python train.py --normalize_top_k=true --balance_bias=false --norm_eps=1e-06 --lr=0.000668 --batch_tokens=[32768, 65536, 98304] --seq_len=2048 --train_tokens=419800000
Below are experts of layer 10 (counted from 0) of a mixture-of-experts language model. Rows are named router (the router's row for the expert) and show model dimensions 0-63. Each number is 500 + 40 x the weight over its row's rms, rounded and kept within 0 to 999. Numbers have three digits each.
After each expert's rows: a language model's description of what the expert responds to. This comes from a sample of Wikipedia text that the model never trained on.

# expert 18
router:460465510435488451465461463479463535532439541462469457533457501495564475510465461480567487449524442487538425457535462442549542536464548444478525435471464445557442534441556512533468450445481462
Subword pieces and digits in semicolon-separated stat lists, citations and name lists, such as Se-ong, 89, GB.

# expert 4
router:453483501450513465453452479486466535523444534473474463529432464474547443521472456476512482486538489504519463467534452451548541510453523448502552457466459445535453537460542470551461448467472459
Closing equals signs of section headings and degree, minute, second marks in coordinates, plus table header cells like Team, Pop., Succeeded.

# expert 3
router:411467476463497433432487468509485511530433562470491465528459466501537443541462480450548490489522468513511456441519455445561553502471548467504531470481456454560440568451554498525461452481498437
Heading equals signs, blank lines, degree and second marks, digits in table cells and coordinates, infobox labels like Preceded, Succeeded, Coordinates.

# expert 29
router:453473519446510469462475454507468554525446552459515468520457480482517446526472486442520509472537460456539452465544455471534537526498537464499534454456503460529435557455557455519444461456487461
Word beginnings completed by suffixes, such as dec(ides), est(imate), hope(d), plus connective words like less, allowing, where, and table pipes.

# expert 26
router:442483512437500472460472464496469541512437553458498456513466494485534449533484483465521498449537458473539468459529470448550529514491532461493525468456488462539440541464551460537474448455476456
First pieces of names and words in tables and prose, such as Cl-onie, F-ig-ueiredo, cho-reographer, plus accented bytes, than, St.

# expert 38
router:458464518460502451466502472527458552525461535457507468547444506521541465522451444458567487473552449475523462449566474435560567522497553482496552458458472452557472553458546495544447460471494453
Periods, him, his, himself, throughout, same, per, and articles like a or an before nouns in biographical prose.

# expert 42
router:458493512472498470444478489521476541525447548459506471550433505474546448505450454460539495471551464485526456441562470440544560525476539457497535452467479460541456540469552472542465455461470473
Nouns and name pieces after the, his or one in prose, such as Ottoman, President, book, fishing, gold.

# expert 53
router:463459516447506432457453449516479534524451524467520462522448490496528464529476478450525510463535479469536462443542439457536536507470543464496523446461487449555462540461559462544469424458499470
The, commas, of, to and modals like would, must, could, should, with surname fragments and numbers in biographical prose.

# expert 15
router:437484518447501430454456472525463534536438533466485466541442542485539462513457471454550490459547461478525446452561465441543545529486555477474523443457442460553453559465544471526455458452497444
Table-rule hyphens, blank cell spaces and heading equals signs, plus mid-word pieces of names like Ham-ps-tead, Suff-ol-k, He-idecker.

# expert 63
router:404465505423482385458465462532470522532448535459527454516472477486540459529460463443530504488539482469530458464525442453542544498472545477489531474447487470530457550436520464536445441464499450
Articles, prepositions and commas in running prose, plus nationality adjectives after a or an, such as Indian, Scottish, French, British.

# expert 31
router:433460509418517456459472458509465546531446530452518465515457480517538458512440474460530482449543463492522459468547465450521510511494546471474536459471483471545453544471544472534455441436498449
Word-initial stems such as de, rem, sp and Ban that are continued by suffixes like s, ing, ed, or of.

# expert 11
router:434452506409504419467473473523491541509431542461507452551454499494531454519458458451531496443533461494522464451523469448539534500520549475456504448466484460548456552443540488531466436481502451
Markup in tables and headings: = signs, line breaks, pipe-cell spacing, minus/dash and small digits in sports tables, LaTeX backslashes.

# expert 34
router:450450536447503462450493465514465564537452536477521474527449479497541438520448464453559515480527462473523445445545466444538543522480535454500544453438487427545470532446560491536458458460493440
Past-tense action verbs in biographies such as worked, launched, arrived, appointed, plus first-name pieces and possessive apostrophes.

# expert 43
router:450476528463513457446493465548494539529450516446499476533460502486539467522462450477544487458540489495549461440571463442560557514487538463479539455472473443548457563462539481528448440460475459
Table column bars, sentence-final periods, and clause connectors or family nouns such as which, who, despite, previously, mother, father.

# expert 62
router:411470521418514407471428443527477517554448521459516462523459493489547476506461458439524509505539475465545464445546471466538521521453554470512546472449485471540446547476518469528455435466475441
The most frequent prose tokens: the, commas, of, and, periods, to, in, plus including, their, traditional, though.

# expert 20
router:440481508429505433461466477494482524504455557471460451519443489498542478506492462469515477450550475485547455467547448457564559532474529485503527471475450462540441548463538505534436448441480455
Word pieces inside names and words, such as su-cc-eed, Term-inal, Di-pl-oma, plus heading equals signs and Latin prefixes like inv, rec.

# expert 0
router:452456500445496434428453461512481526531463543456510472540461492495556446536446459465543510448520494512547444439533462436551539538485547463477540456491460442544448529460547489559474450480480439
Numbers, degree signs, equals signs and separators inside wiki tables and headings, such as °F, 37–4, MPC · JPL, ×.

# expert 39
router:470471520456505436448498490507473550528465538463489484523440486494538464518457444458547481471526474479525447450550465425538556531485551458498544434457477439555445550468562487538438470469496443
Sentence-opening In, full stops, commas and semicolons in prose and list lines, plus titles like Ambassador and words like local, court.

# expert 32
router:453453529454507450474483476509482552518452552457524470525450479493534452526462450453549477445550467486542466438554458445527529523502548456490536452451482455541454540465552483553465461457472458
Words like such, more, least, so, particularly after was or is, plus heading equals signs and mid-word pieces.

# expert 44
router:476481538466501461461476484530482544518464547477488463552466499488541447517472454460517488454548478477534452431563447448539543535488530460506528460466468463541467553458562475532462454448480458
Prepositions and conjunctions like for, by, against, without, and, plus nouns after the, such as mother, island, judge.

# expert 10
router:453457510453503465473462450508473539518451539438493457543447521487567460541471485456529477463547471508499463449547432460534533529484569468493547449463478454520461578470551464538461442463495449
Dashes in markdown table divider rows, heading equals signs, line breaks between table rows, and word-middle fragments like co, za, its.

# expert 27
router:412451520454489456474469458502490528530444555457530435508465494473512459527474481436509501447541455487532457451539445463520519541476559487490533456469474452551440563445548455539453453435497455
Units like metres and km, month names after a number, parentheses and pipe separators starting table rows or cells.

# expert 41
router:467471520465503458427511496535473522514468558466499464524451516498554461522450454467556480460538475466519471436547460457549572521489527487504526443466472450561473547455555492541459452467489458
Content words and name pieces following the, his, in, such as Television, cases, stay, Cov(e), plus After, President, British.

# expert 24
router:428468511446496452455470476505475506511464544449487475519443515472554467547480480470505506437537457498552451455534465453553529537490541469502523450475510455534463552461555455530458439466500442
Pipes, blank cells and paragraph breaks in tables, plus mid-word pieces like democ-rat-ic, Sal-iga-o, and sentence-initial This.

# expert 61
router:416474514422487402453472452507474543545420535486506456528441501493541484523458476456558527489555464492530451456538457472546534514462565472485532472465458470536429558462539476544449437496502437
Very common prose words such as the, of, to and including, plus adjectives such as new, traditional, modern and British.

# expert 58
router:429455527410497413461443461512457501509435532477539471509454479493523439528464468450529512500521470466538459443544445440560557513464547484504528465462463465548471542487552474550467439460486464
The word and, commas, plural s, endings like ed, ing, ie, and list joiners such as or, including.

# expert 23
router:434474509421498431455483467519469532504472564466503467523445516463540482510496481456506501425529458495538461447523422430574545535482542452505502457484481450538459544450554489539472452462493475
First tokens after line breaks or table pipes, opening quotation marks before nicknames, sentence-initial It, and word-initial pieces like hyp, indic.

# expert 7
router:451469491457531472457490480535493523539451534467501461534456486470533449530491481465532472463533503487493477449527439445551557517494542479480536460481448465536455573434552468541465446470502452
Numbers, single letters and symbols inside wiki tables and result grids, plus heading equals signs and coordinate marks like ″ and °.

# expert 54
router:438480517436499442454438456507467546525441542456494466513435485505530460516469466461534491482548470471550441456544452442534541522477536481504532466465484458550462550466554489543465452450471447
Modals, copulas and sentence-ending periods or closing brackets, such as may, is, would, will, The, plus some initial capitals.

# expert 6
router:446467485459535466470478470524475542550453547477488455528437492517548449539470455447514485491532485505504466434532443456530527532484528471487531438464449454550468530432536476538460456447489458
Numbers, percent signs, degree and prime marks, heading equals signs in table rows and coordinates, such as 1.2%, °, ″.

# expert 48
router:459481520459510448454468463531461516522464530460516472549469486477538451514470463454524502462540478472527446434551442457555525543483528453486532464469472453550468565457548466550452445467488431
Articles, prepositions, commas and pipes before a following noun or number, such as a, to, large, last, next.

# expert 33
router:450449517436505450441487456503480540519449521461523468535454471511544460547453478450546511454539460491522473454560461462529541510479548461477547465439480456552456556475552473546449460444487440
Past-tense verbs such as worked, located, allowed, the word However, and the words right after them like from and to.

# expert 19
router:434462500439512450462454474506478528513451556471481462516455501482524473505482456467517505458549476502537439452549452453550532515458546456496527451477432468559449545436540501523447433439500470
Early pieces of words split into parts, such as ap, Comm, ci and underw, often right after a paragraph break or The.

# expert 16
router:465467536445505455454465473511474560510450529450491455538460532514537450529473448465521493478546477496506447451542440457556548543499538452489564450479458435531447553446559488522440460451488462
Middle pieces of proper names and rare words, such as Domin(go), enslav(ed), Dunda(ir), plus years and digits inside table cells.

# expert 30
router:446468508455506456435478452506472540522465555458518461509454492474559438549470472457518492447547466482523454460543461455541513523487554454485526459471501460533426553440564461532459467449491444
First content word after a sentence start or heading, plus possessives and function words, such as The protests, its, began, decided.

# expert 17
router:446444527437465422441460478531478513513467533469517458562471537504536438545481454461528504445557450500506463463551450448547564535486530471483559460455459485553470554452551512529442433440473449
Middle pieces of long technical words like substrate, impedance, hydrogen, plus line breaks and empty or numeric cells in tables.

# expert 28
router:401443489444477434476468471503482521522448545462531433520445505478514463524477468451497492466554485464542464453542461461532522524485554483497529460455491456550447559467548458565477459451486465
Number pieces and minus signs in vote or sales tables, paragraph breaks, and word pieces like Ninten(do), dis(mi)ssed, second.

# expert 21
router:450471508460514459445484481521482520524466534462471465531444492481562501528490479464543474456536484476529454451526460455553552527469538464485525477469473463546463573429553492539456456451488461
Inner syllables of words and names such as Camp-ai-gn, M-ü-ller, and decimal points or digits inside numbers in coordinates and tables.

# expert 57
router:438471524420500440472439464503474543517450510480502451525451476502520456536477474454537524474559468466539450461544454448534549513468542481493550453453484480571451527452536470532467449451490470
Frequent prose words and inflection endings: the, of, and, commas, plural s, -ed, -ing, plus demonstratives These and They.

# expert 8
router:440450530437518455430482471516487531519448530478517465541446489471558464520466467472524493444539454509539445448528467453538524528480547437481545451459478456552459548449556500557452455448490465
Table cell contents, minus signs, years and dashes, plus taxobox terms like Animalia, Genus, Phylum, and CJK bytes.

# expert 45
router:466482528457513469447496479535470523520470547457486464545449497496547450509472447471518483475546475484524456447544460437539541551472541472508555453481471460551477535473555483525454453467485459
Prepositions and determiners such as in, as, for, by, most, and abstract nouns like concept, report, project after the.

# expert 2
router:416470500443508454452463487496459552535422525456503449500460510524556435534437460446524481469533469526547469437514460442534518509478548468486538470481479451559471541458539473555459446486495426
Heading equals signs, newlines, numbers and field labels in tables, infoboxes and coordinates, such as Preceded, Result, UTC, degrees.

# expert 59
router:427479524416497410460457458528465544540439538476499465485458504476524446517466453445529505491549461476534455421525455463545531503468571475484532449436468458562461562477550504539454416474499437
The, and, of, plus descriptive quantifiers like various, traditional, several, modern, numerous, and sentence-initial The in prose.

# expert 46
router:453461528475517468457485471515485536518467539472493465539443503503540462519468452474519497470533482488531455448527459454540545544486531457509518462485478466537470546462548491552467454462502473
Prepositions, relative pronouns and conjunctions like in, was, which, although, when, and nouns closing a phrase such as States, office.

# expert 35
router:441463529451490452442476471519461547535456536463495464546452485527546436538457471451560485479552431495518482456557468462543543510475546450489529469458483442540460557458550505555463461450474442
Word starts in proper names after was/to/of, like Brook(lyn), Angel(a), plus and joining occupations in obituary lists, and list dashes.

# expert 14
router:433477532424505447431467455505472532518448544461484455552457500486556480530458473476538502449527439489529466431546435442556531549478563446487528460446505459526472553472539470543471443481486453
Digits, pipes, hyphens in table rows and markdown dividers, plus word pieces like enc, equ, self, much.

# expert 50
router:479464530447515441467470469514490507526458544467510484541451472496554462529486452474532480457559473478523445445545451449534540523482528466493521464463477450547453552460554459539457427456483451
Commas, of, which, this, former, latter, while, since and that, introducing clauses or following as and with.

# expert 47
router:475468528452521460466467463533484536516459532461495470543440504498531466512471446457526498455530459481518464438540462446542538542461553455498523441480482459555467558446532479535458465483476457
Frequent short words in running prose like a, was, at, in, been, under, near, plus name pieces and numbers in lists.

# expert 9
router:449470521448520444465472461529476523519442560455483463530453503484553439530454469473515503480524488484499462451531450437546519523473557457488529434477450447537470549467562478551462447459497439
Hyphens, line breaks and heading equals signs in lists and tables, plus accented or non-Latin byte pieces like é, å, and prime marks.

# expert 56
router:425465527413469443443474463519439545528439534493524408506447466493524453527464464473523526490536455456554444462506452464552538515481534487504552454455471460534455536427550465551452433467508481
The, plural s endings, and adjectives like British, German, American, new, modern, original before nouns.

# expert 40
router:455480517448495456445498485529489544542455532474511480562442483489542471515454441485543474475525462481535462437554461431558570533472550462496542453485461460544445540448536483532447466490469451
Nouns and title words ending a phrase or heading, such as Television, architect, education, Day, plus the after colons.

# expert 12
router:422464509427484451457454469517480541518466547476492444551440499488535464539452477460524493435531464499507461438548440435536531523483535477500548465458475460529449544452550454556468431459491457
Line breaks, hyphens, heading equals signs and mid-word fragments in lists and tables, such as pot-eri, -isc, -iti, C. Loxley.

# expert 52
router:479482523443493448457448467520473542526452540464495456506441486506524460532471450469525493466548480471548451458537445463553539525462531485507526443470489447550444543445565466534459414479477444
Periods, commas, the, a, plural s and brackets in running prose, plus nationality adjectives like Australian, Czech, Canadian.

# expert 60
router:418465509439498427475459445504484513538435536475524451516452496481532453524448465448541515495547451474539461460540450462522535553454561467473551459434478460555433536449527499561477423466495448
Frequent connectives in running prose, such as the, of, and, commas, was, including, though, contains.

# expert 25
router:447477514444503455474461470481468536523453566472496459496447480472536455520487480455503479470537474473550463462546433457547537530469541450501527460469491469548447547454528468527459455454493455
Line breaks, hyphens, colons and opening parentheses, plus first pieces of names and words like how, whose, whether, $.

# expert 36
router:454453516447498481435487476524476563533468529463485477533454496523556447536468448457570471476527447474526450458554461456552548517469545463498549448447477457559465545438553474558457481452488459
Words following was, is or quotation marks in prose, including However, so, on, using, described, and number pieces like 000.

# expert 51
router:465474519458510439447467466517479536519450541461501465526446483492542456530474469448535483462549477490550447436538456431559541514477521443507546472467488439554464541447567478554447442448484463
Commas, full stops and opening parentheses in running prose, plus linking words like including, initially, alongside, and word-final pieces.

# expert 22
router:454475510430497448450475474489466531533467529471448454532452519480532488517458460473498476458537474497540441452553455462563535516484531469515536448468475467549430531435527475550469460451492465
Heading equals signs, numbers in dates and times, closing brackets, and mid-word pieces such as Dav(ila), Carn(ivo)rans, M(c)Namara.

# expert 55
router:435469536411493444464441462517464534540446511477521467533468481484528463522468466462520502494541463475554460468524439448534525506484533488507531451468499475545466535450545478555445433485497453
Endings such as s, a and e, plural verbs such as were, and military terms such as Force, Navy, forces.

# expert 49
router:454460519474507450462460473516483539531459547458500481539441499502533451529477461471520495453556479485535461436549449448548543521467526470496522482470471444567450564450541472550472417486494439
Determiners and prepositions starting noun phrases in prose, such as this, previous, another, former, of, by, in.